Experts of a small language model: width 512, a variant of Adam for the experts.
Below are experts of layer 5 (counted from 0) of a mixture-of-experts language model. Rows are named router (the router's row for the expert), gate (a neuron's input weights, with its number), up (a neuron's input weights, with its number) and show model dimensions 128-191. Each number is 500 + 25 x the weight over its row's rms, rounded and kept within 0 to 999. Numbers have three digits each.
After each expert's rows: "mostly gets" lists some tokens that are sent to it at least half of the time. This comes from a sample of Wikipedia text that the model never trained on.

# expert 5
router:528499469474525494535469511491490522491554519466442483479499520466494487507499503521501508471527485504472476505524465435554519499521500527499507477483537466474525505494505456483517495528473510
gate0:527442453526529489490508536517466522520513476523505486534521513501527472461488506509574484503492468467496483498514535499499477421515556478495518496517461489551499489563515520539496491460470462
up0:462505495535500534518537492504537499490471522538512488477526528500512543497565519490495525540488460479496470493502471476453540555467509519557490486528505505490447510493477503493509500492534505
gate1:471479507492512505483515479507486466473533468539507472510493482527515538484565513467498523501483517491457507541495508505487491454501500498484505529466506524547475500485439486524476471496514521
up1:555475502496549454547507510512469480459488487477504503510496491462484496415469498536515546473471527562495491489535519489536484470520477529537482469462530466456501565496502515513507557524546477
gate2:525494459505471483462472548469507516488542535501499529482516465496486512489512535513494492573519505513486556517515497495475453546550449482490505485511509504470496493510525520490477487512460515
up2:466523461504481493479492507487505511492505489491533504504502490519488489449438494507460506502501510497506491533496481522550497498483474507519524531540485505484495555509520490456509515558473506
gate3:525466456527476475520457494513494514474512463480494510532497538477491489508453532473485432460508506504496507511440526504500512482537516519521411576484472528517457489515495493488482512490495513
up3:514507477493524450505493574491470479460475499549514516452488490535493487488549484539559494485462454498505498483532511509506449516495507516470508461518503476513515492520526482502497494521517510
gate4:486490505480458489504475485464465515485490495489503517495483500560478485522487519469480448511511497475470542504534488488487545506499477487534530513482502525494480509470492540501501509462526500
up4:486471491532527485498489524514517491480484480524498529446508545512512496419534485502524461505492569436546487493541461490513469484513518549496468479533528504534465508499521472529478511536513486
gate5:445470531496498459464492482489456501539474521479493485489543480498511461553516501533531512456525553446530497559508476483532468494531506509480507494463483488491516463530475486467452504502501505
up5:490489518462557484443504509495474475506551504466515504528511539477447506523503471498493511528469506495505484463516510520530475478538505526489508501474444516473489509492528460494483455508521499
gate6:500472482497490498487487499503483485487475533479517530525497504462488514449484490495474502501507536430498510513495517553488523494531481510516486493515480487468483506583487542540546512532543484
up6:481478512483495506539505524463464524491474489483503491512541555516478490500516527479526488481497496488485496483486491510467500487509521543501504501510495488482525484479497444513489527515467531
mostly gets: ".", ").", "b", "\".", " .", " km"

# expert 2
router:516526506497542480516447504447493498481523521474499517476494523477495477497472511526520514517503453504479473483522471465520552488519486525515546489536511484469527523486539466463547511523489531
gate0:476469526512495492500482514517527513524493529468452501512480524533500498471496504493521474482497499491489529525504532529487518488533522494474525483482535495502503490519502461515524467517456549
up0:477496527456509480528490474516473456470461531453520500506447482469525488511513497456484472503537491544504483530535528511463474475493469512504503467481480468484498505506509534481483473524536502
gate1:492505490484474505495501480472505495500499461472539524457455519505502512504492511488490476467512527512510504518456475483520472515509508485488492474500449505484505518477447471507510521513476479
up1:515516500493469482526473509529541468455496506479497490466534493519512528499496519539525502491496475544476513556504518443502487514521471483518507504483503521441520487498485480506485518556533514
gate2:504563486496512500508516469522522503560458482512503461537486467581478511452529499498477448499499518523522534481477490494443512474482493524543498536491512501534484508514493462530505482470476511
up2:524520482444508510492509486501511526509533510466480513522485495479530556470521493497496509500514540492486492509507464495491525525453487561493478543452490495485511513483477462542453532433481531
gate3:495481511460525531490486539544491501556508485462527509474523498552482472493484499473490450472494473496485536476490453471525437486489516463508475542525530513484485464491554483486513497493513498
up3:499496511525528488508547532450501486506516544462528541534542515498518429508491522470524430547490467540490486470529476497438552487494493533482514496536503484478504517510527510451470482556445539
gate4:502524524489457507448508511505473509545514505563510487440495537544519527497533523489548485506509523458487545511512530494533531430506523513485481521469484524526472441472491504484511551500494493
up4:474533511514479536497518480480432471536527496511505522494487524498476518489508526513482470458482543524502518528514490508487543504489488492508484522516516541493518469547485530553466471441502485
gate5:491492505448537471476501473488526518530533509482478499511492508514479500509486535487502466484482497460558553508504483511498561480503482491537489501485509498514504461529470508484463514478503519
up5:504549456472513508476536493541491506488525524517500563545490529468542505472488493499465475483558448479502513497477510485523495500466544522473495439498518469536519477511507506505491474529526494
gate6:479427489496502475504508518471494526491498469533544500484509474580469477509546496493485531502529513509509537497503515506536536464457510456431497519480431511490498500504471564530441506468499515
up6:505518558518497508487491472503489565486448501507512453475469539487532531521497483502470490477464558520470489481532492483511499465490519489514506484482491515439504497482496498511512540510486512
mostly gets: " t", "ol", "on", "ut", "ang", "ri"

# expert 0
router:547525482510522499513468494449505531497522524475467532480512527463520487510481494542496504519480455503505484485495475449527511487508498515505540454541539476468507504463522495471532504485487519
gate0:526527448450546526508448522547481483492489506517505451527516459469531499468530497517526459481515497511478498501520501467478480503465500495535450494466437470473486535517479519519493548489494469
up0:473492505485517494517516478489517493496531494489475498459484524447496515528530519519468488484465522495504501467503490491516511498460539488504528500491490501477535474505501474465518515452463468
gate1:486544521499458454504502468543491513520483464501476518531502518531488506529513468481492480488499546505481486531485524510494514483509465490491518512477477475516510487457491469430496517488519451
up1:542476491510469483480508490485509468504518492503500493465498442475455533521477497508475532490563483461507493504497502534492467517525520520490480478550530498474521491512510456528497542455496486
gate2:495477494480489471513482511477458518530493507506502491495527531491484551472517464526546490470505474450496531471510530479536540495529454493471449505518495505536507496534493479508500488477505511
up2:500476475486473531417490474531462549535487501515513488490492495474503506499492513477471500487515493513464512497532470495508517526470480493450501533486500473502524535524489514502485470469515485
gate3:470492473505496475497489541482569529497516496510503512512525545498536522524529539496468523461518510484499486468460514507445534502530522488537499496480506492510477504531533508485510499562485572
up3:507479502519517523503534504472496498536516536511504523514532526528507502534515484516469443527523514521506531548510489533560474501533498475484471495517468430497482511452519480477493507497516485
gate4:469449537527504497473517518515537474484452495456556498466487516477479470535493461504510460510490487488506493518483560526436498466466460501484511513531502513512507517539496476504486471500533487
up4:497501526489493507466539522490527486505515490525462516512512502464462471460505522527509512533487486484480483510505478456520464484550484489491526517531490487515503460489486481495514544477506512
gate5:489471476484476492487500523524486501480509491507508531452488496475530512473477488489486510485510524517502509537513471480483496491474498499529503462479487505537526476470556463499485534535515490
up5:481499519469453480502497507503613496542469496516496518497507456486500537479480489477498522522470491518497503533493544494547505498483528525481490525537525476503500468518481509467485511517493474
gate6:446477523538535521517489499538499470496492474465474473529453487526498546516550530517455488489574519486528501500542461510489503549516489486506530528539535448514497508499478506495518500500497470
up6:488483454493489510488517505527512554512547483530500476549504492479473524555495472469547458491471468524550495487511451490509513465532494480507469482499471489526500483457471546519456474500510460
mostly gets: "and", " it", " f", "ev", "ce", " Japan"

# expert 4
router:511496532493524507530485524454487511483512504493562515470530528492515497505507519514490506492537459518473475469528482472501528517498465524481509480500539514521537535469500486499555479513534522
gate0:412525463513458547462466552526538486480456457499546494489511511490486512520481485451508524525486474513512505467554491514530495559455555506516493481532525489551508484478522510534518467476520437
up0:492501493539488511544490521508479495487538495530513498537507481469529453488519497506526497500493496520476498486509565478550484513485504503483513487514488484478532512495497479506488510511489530
gate1:463544516504473500527516488470495542492486488490500501518506539491532466493537494495487513514471499508524486470461477497509497513495540547503499483498475475506498529497499489479496482472479515
up1:529454505511536448517501477506497497494479482472543476534531526488500515509523494449473490569512507526489493482521469464497514473537539492483484564495467520454523521531534501495479510502503502
gate2:475525462528506479541531515519505486494498492507456518462503461544485472504471471512471515497482493490477479413478502561462483473520491506503520468502544492498484579529484492510515480510495528
up2:497499478498534514482507480507512498502512502475494493510539509549540488487513487494479504556535503459509464524493519507511519479524534486544517458507520523471487521462510511504510466506497507
gate3:494468462517452493529469473538532486534488515511562464501498491519486547451497484507505468530482483492515514512481510498505470494483456537503495462501509547508473517493473505530508478494513450
up3:480469473520507484483528478495522479472502493554503523515490523528505489472502475546493528514501524502483514501515505529494475494515526474539491529496535464507471501506530523519498483463499515
gate4:493540491540483471492459508508478485503492544475477473494508531503503542514507520490494466495506480497479504506452496503533487516543489521515497499565500479477489468513505462483525517486480509
up4:436446549531511501494469490463493449507480514450511485503494450480498507498534565523476488488495519482490520497464498508504508526498457513530484485522502505473468491500481494447490491526480472
gate5:547445569482465516497491557494500508423490538495510555516526460518436530517510512544476487501499450527516529486474493491515451505472528527494460544524528450499524504518572519546510482516501510
up5:485466447466513494522530504496491493484506556514477506485479481470538500510518491548481498471456507492493548519524489480499492523467513508466440503514506468527505488479530513487478506492452486
gate6:503468528504477509542502490501516541541429515514519482491501497513522481537494518476485474528468481472511518491515481518481440533474544463475521527503501530466533501507555472575466472530507495
up6:506468513495495533492493502508527479485523497466479495494497521496497520457469495474511549498460562489471532503496517445501509492545532536520528469484524455479472523494496517502493467492517523
mostly gets: " ", "it", " Z", "em", " also", "ell"

# expert 3
router:518543500493533460471451509444507510535508530464501521471498523472518483499494502522524527521509448520491479457491480461538551527536506521509534482539539452480538536494538500491507486499479531
gate0:486512482469482525499518472492517553457473519510516504523464544484537497460465504453535510467521509485498471511489471498492516484505502534520529467527513491500493506525484497506476495552487532
up0:526504559492513526546527506534529488506493526512481501508491501512510500474458512457487479458500499477558450509498537493444506535500488486530479464486487517465503484471463453477501516478491495
gate1:531532510507517494484487530505517503489520521520521532453471476485513499511512511510444505492495489476489503488504508503539477441504445454470449500480517503477517459512504510504501542468490483
up1:520530503503508505551489515483531516532537553509489490514502491499510454449516470526532485507513493506515451418486514484557480488471544490511498497482492476481510451505500519519491485524491509
gate2:547504540466476482484482494442508495507524490477483540475544476502518553490546520521531499512471500519501493497451488521539465447479536524492473497480510510503448504464527493508514475506486483
up2:437486494503484534521427500496478515489516494483481500472537539487485522512515507471509520549471476526494564491559471481494481477503518473521491513498479497524525476498482486486457489505487529
gate3:496505503493548494511470495467498503520501486438501495508522517492483540506480526454534484470502512502491482483469491494528487468455501475553508522455511470537517500502559491514475474470521536
up3:488498521527487441483536519507479462485497494478523524492557505510502492539454509532531523518506506490508518487499510470471496550500506513541486491511493506487474490520518517552466482505475488
gate4:502476512495510514486512523462456467506479453486535505435494496505494506475516505552483448503490506534482474459500474499514501504470443538502518481505465540498469504519464504489470505512474479
up4:500452490492498488531491501486521484464511499524510561499512513555507491472479533531538509480446537509483522501485509491518508487548504503476511512516496487473518444504457483499472554472526523
gate5:451475499501512503521488520476475516514492484526485481568460468552510510586527496493452467444556504522536495566527495492489506450507530515509519499479535502499524497530488467476459541482502481
up5:477513528492518504513510491520491490510502503519512498473537539517520498506508490506503503489507473525510524507471537511512487505515492485528493489535509484547512477470539426476433534465511517
gate6:484495518519486467495509513525523502485511529518531468512466496492533485516544498503510487472543511513509513505475510493539504514488519491517507461462509495520511533520475501522529533509531464
up6:489517475511507543434497470536449515487519491518496528473471480492469515502503486514504488511468478504503523508506507512540495486462538512476510479472530518463498507504517549482475473516495467
mostly gets: " May", " University", " War", " k", "aw", "44"

# expert 1
router:510528524518489468454492473472524493531513504481511526516505480458488485454469445508512515509559438528505480473471470487501483502530512521559511471536502485521495520499521505468498488511511522
gate0:504496471472506459467541470539518501515480502494533509520530462487503509535496485503474511495464464488508515498506508494506518480505543462540495541484518462486485499480500487518530513488495480
up0:510545475456599545505472462506494548462541477531456462528502518522503497487493486571488496488463531530535473506522481532508508504502511533484516462479444545458511501482517497521480524503508457
gate1:507491494470502475523519495485504485468515457499509446496512497482509514468536459453507509557530542476507544515488499484486494532516503503519483485513487471497479477475546504486517489545500479
up1:489494481549491485525486492533441500460517504503482526481480490505538511474485493499524488511499474517494480470487547511512530472488490478506464524465487498470545502495490509499493495504414532
gate2:505512467506471497479518492501492461479489475539461467490511579455474508527463462477512485496507517513478502513500506505475510535501485538492447521482514473510519468517465488526487497466488443
up2:575503500506464508458567493481497466467482522509491493511507550530504511536504489480502487470477507471494506459539500525514519533475476507485469520498514511488492529490487467512502476481495446
gate3:487510522468495482502517484488477485474449476467490463474501479493524545495518508483486511488479522520533521466528520504486479483528489485492533490540514551496532507514529480533508498493477489
up3:513489472526527490506538464475511453494553517491489497454461465500522494505511492497545503549512499497541505470497473494540468501517481497500536501525461478508506524511498466548527495522489495
gate4:461499515483462463432516472487483535563503512530480510483512518527547528470483472486499501494516515465545456446496505498527545499444482450506485490475472530458518481492508492504524510520482523
up4:473452450464523488499438489500512515459531554535512508501481484475532518523549542531480486554468494482488453499509488495490536483508524511496450480465454488508476523476505523510507514478500535
gate5:507496540502513491485517543509511486500454503519477521522515526467528511468493521570507448492493501469451488497507507492497542488452479469483518517475524524504502481494464489456509479497515490
up5:517452501479541517517504480496511513444515508454517522486468498516486500492508503503445440544519502543484468537517456518522492488491543517497497503467525463519549500455474498488470475500527488
gate6:518475488475488439462501537502471526480505517554484488461521538477486506521505513496503509497460504510499522518505572496535517464486546510492487459456533519503466456477452526533512518475469463
up6:504467526474510478472494476516549492514508501489496502486520505527503482495477441503503524505517532499527521505478470479522535499471470520504528525491467546524531495490522463506492434486471528
mostly gets: " |", "ah", "I", "ors", " served", " office"